{"num_hidden_layers": 8, "hidden_size": 512, "n_experts": 64, "experts_per_token": 6, "d_shared_expert": 0, "hidden_act": "tanh_gelu", "moe_layers": [0, 1, 2, 3, 4, 5, 6, 7], "router_score": "sigmoid", "routed_scale": 1.0, "init_std_router": 0.0335, "vocab_size": 39079, "norm_eps": 1e-07, "learning_rate": 0.000593, "max_steps": 10808}
Below are experts of layer 5 (counted from 0) of a mixture-of-experts language model. Rows are named router (the router's row for the expert), up (a neuron's input weights, with its number), down (a neuron's output weights, with its number) and show model dimensions 0-127. Each number is 200 + 40 x the weight over its row's rms, rounded and kept within 0 to 999.
Before each expert's rows: "gets" lists some tokens that make up at least twice as much of what it gets as of all text. This comes from a sample of Wikipedia text that the model never trained on. Tokens count by the router's weight.

# expert 22
gets: "\n\n", ", ", ",", " (", "=", " January "
router,204,165,160,170,227,225,163,275,160,195,228,171,210,196,205,174,241,162,230,292,267,169,233,256,200,226,224,187,207,163,201,204,192,269,252,164,189,107,186,202,241,124,140,256,241,253,174,191,169,103,140,231,242,167,232,225,168,185,139,175,250,179,183,265,190,145,215,178,225,165,139,208,180,219,217,149,140,140,196,227,172,211,145,184,180,233,159,229,212,174,211,183,214,224,129,215,162,218,184,226,294,106,242,196,176,189,223,203,198,210,190,176,219,210,186,219,188,283,197,228,173,156,224,188,198,245,290,231
up0,209,143,216,121,256,197,229,263,166,210,217,233,244,274,198,99,206,154,230,185,206,189,194,204,247,179,164,178,207,231,259,278,174,230,157,187,185,198,188,189,224,185,195,174,229,262,203,175,194,131,252,129,158,234,164,227,212,145,216,225,124,217,214,272,203,221,197,174,181,154,157,161,214,163,226,248,152,160,210,149,240,232,106,223,126,209,181,308,192,269,201,215,184,148,202,179,247,196,178,206,248,125,163,187,152,169,188,183,216,196,147,210,167,200,204,196,234,201,162,218,135,173,256,169,189,159,229,241
down0,269,174,214,204,207,239,171,227,230,238,229,114,205,156,199,186,225,200,131,250,159,247,240,141,185,195,182,163,109,233,230,234,251,186,189,243,149,201,137,234,212,217,217,238,131,242,225,246,189,131,224,215,198,169,197,248,234,184,172,235,183,269,136,208,245,278,157,137,245,156,220,194,232,205,191,216,180,130,131,96,154,156,235,184,264,284,199,218,183,193,178,98,189,151,151,199,251,250,161,200,168,261,223,206,213,226,189,203,234,161,230,216,234,106,206,186,276,205,160,200,210,174,201,226,177,266,231,219

# expert 1
gets: "\n", "\n\n", " S", "| ", " ", "S"
router,172,261,204,144,166,205,220,194,168,210,227,190,223,237,255,174,179,121,247,217,195,116,190,181,184,149,174,207,187,218,181,193,214,189,200,211,193,171,203,170,169,190,194,130,255,160,177,137,244,211,179,175,150,206,232,225,193,151,151,156,178,160,201,229,132,196,179,153,174,214,148,213,160,242,150,190,192,142,208,184,173,189,206,218,206,132,232,198,225,255,195,180,200,258,189,255,171,229,244,184,299,223,307,247,218,210,160,218,204,204,201,198,146,257,200,253,192,189,248,131,242,183,211,148,165,252,197,224
up0,280,220,248,209,209,180,266,225,219,209,211,128,216,220,160,212,194,135,128,146,166,149,230,252,240,176,152,338,237,189,200,243,179,159,241,200,168,112,142,153,168,176,254,223,176,228,139,156,188,283,182,198,228,231,182,261,241,246,159,208,191,240,142,201,212,193,217,150,140,168,170,199,252,154,134,211,209,197,229,194,105,162,189,197,209,190,233,191,147,243,128,182,197,217,234,195,151,139,158,223,193,162,192,180,173,236,224,194,170,178,178,266,202,176,246,198,226,231,148,221,239,248,168,125,175,212,222,214
down0,216,184,224,150,199,202,183,192,209,194,238,219,168,260,179,225,197,205,183,179,196,266,190,267,205,227,230,147,184,219,114,215,119,168,212,138,251,129,190,184,177,239,238,156,209,224,205,219,182,191,224,184,287,188,236,177,209,216,191,216,229,160,208,172,167,187,186,229,171,265,171,150,222,220,190,196,249,173,230,187,133,181,299,139,236,142,205,250,146,185,199,173,206,163,174,205,253,261,187,250,134,187,214,209,182,119,199,227,233,158,229,196,235,236,232,130,198,260,226,249,205,122,231,148,205,217,178,126

# expert 34
gets: "\n", "\n\n", " and", "o", "′", "ro"
router,190,238,149,143,208,248,214,220,224,174,193,178,191,214,226,179,234,271,156,199,218,188,279,216,205,211,176,216,219,192,129,226,200,214,243,192,180,260,263,133,222,270,173,96,178,175,188,109,209,237,195,179,264,218,151,267,201,167,141,271,229,196,217,122,277,213,183,164,163,196,185,142,206,155,173,223,183,274,196,181,233,188,178,194,136,53,164,189,181,197,212,149,194,256,199,167,196,221,242,264,279,116,137,226,199,203,190,207,247,101,200,245,231,247,252,205,218,249,170,187,163,234,231,221,209,236,191,171
up0,214,232,214,120,148,147,173,225,313,197,175,204,182,247,248,134,136,213,191,217,239,154,269,171,255,207,195,211,215,246,132,169,177,297,230,178,201,174,156,144,146,209,173,184,310,192,207,270,251,228,192,123,261,212,213,209,252,212,194,225,162,152,171,240,188,168,221,167,155,192,208,189,216,160,234,209,211,137,230,170,206,199,241,174,224,157,210,187,229,224,188,160,166,208,198,215,213,170,211,225,246,175,250,183,191,206,205,196,196,238,185,183,221,236,294,244,136,131,147,207,184,201,288,224,248,241,156,205
down0,164,227,225,227,200,202,205,211,172,213,175,189,248,240,96,150,176,205,183,248,204,174,203,221,228,239,211,231,177,231,227,283,213,181,165,155,226,200,221,226,221,204,161,173,251,251,179,187,285,113,233,224,154,210,172,134,135,173,253,173,111,162,186,146,168,233,240,178,253,132,186,134,125,269,118,186,163,165,192,198,199,214,200,227,259,183,128,218,204,166,219,101,171,188,224,190,181,236,235,193,161,184,191,190,167,198,181,92,290,118,170,240,198,219,196,146,204,218,220,158,292,224,182,174,228,236,190,235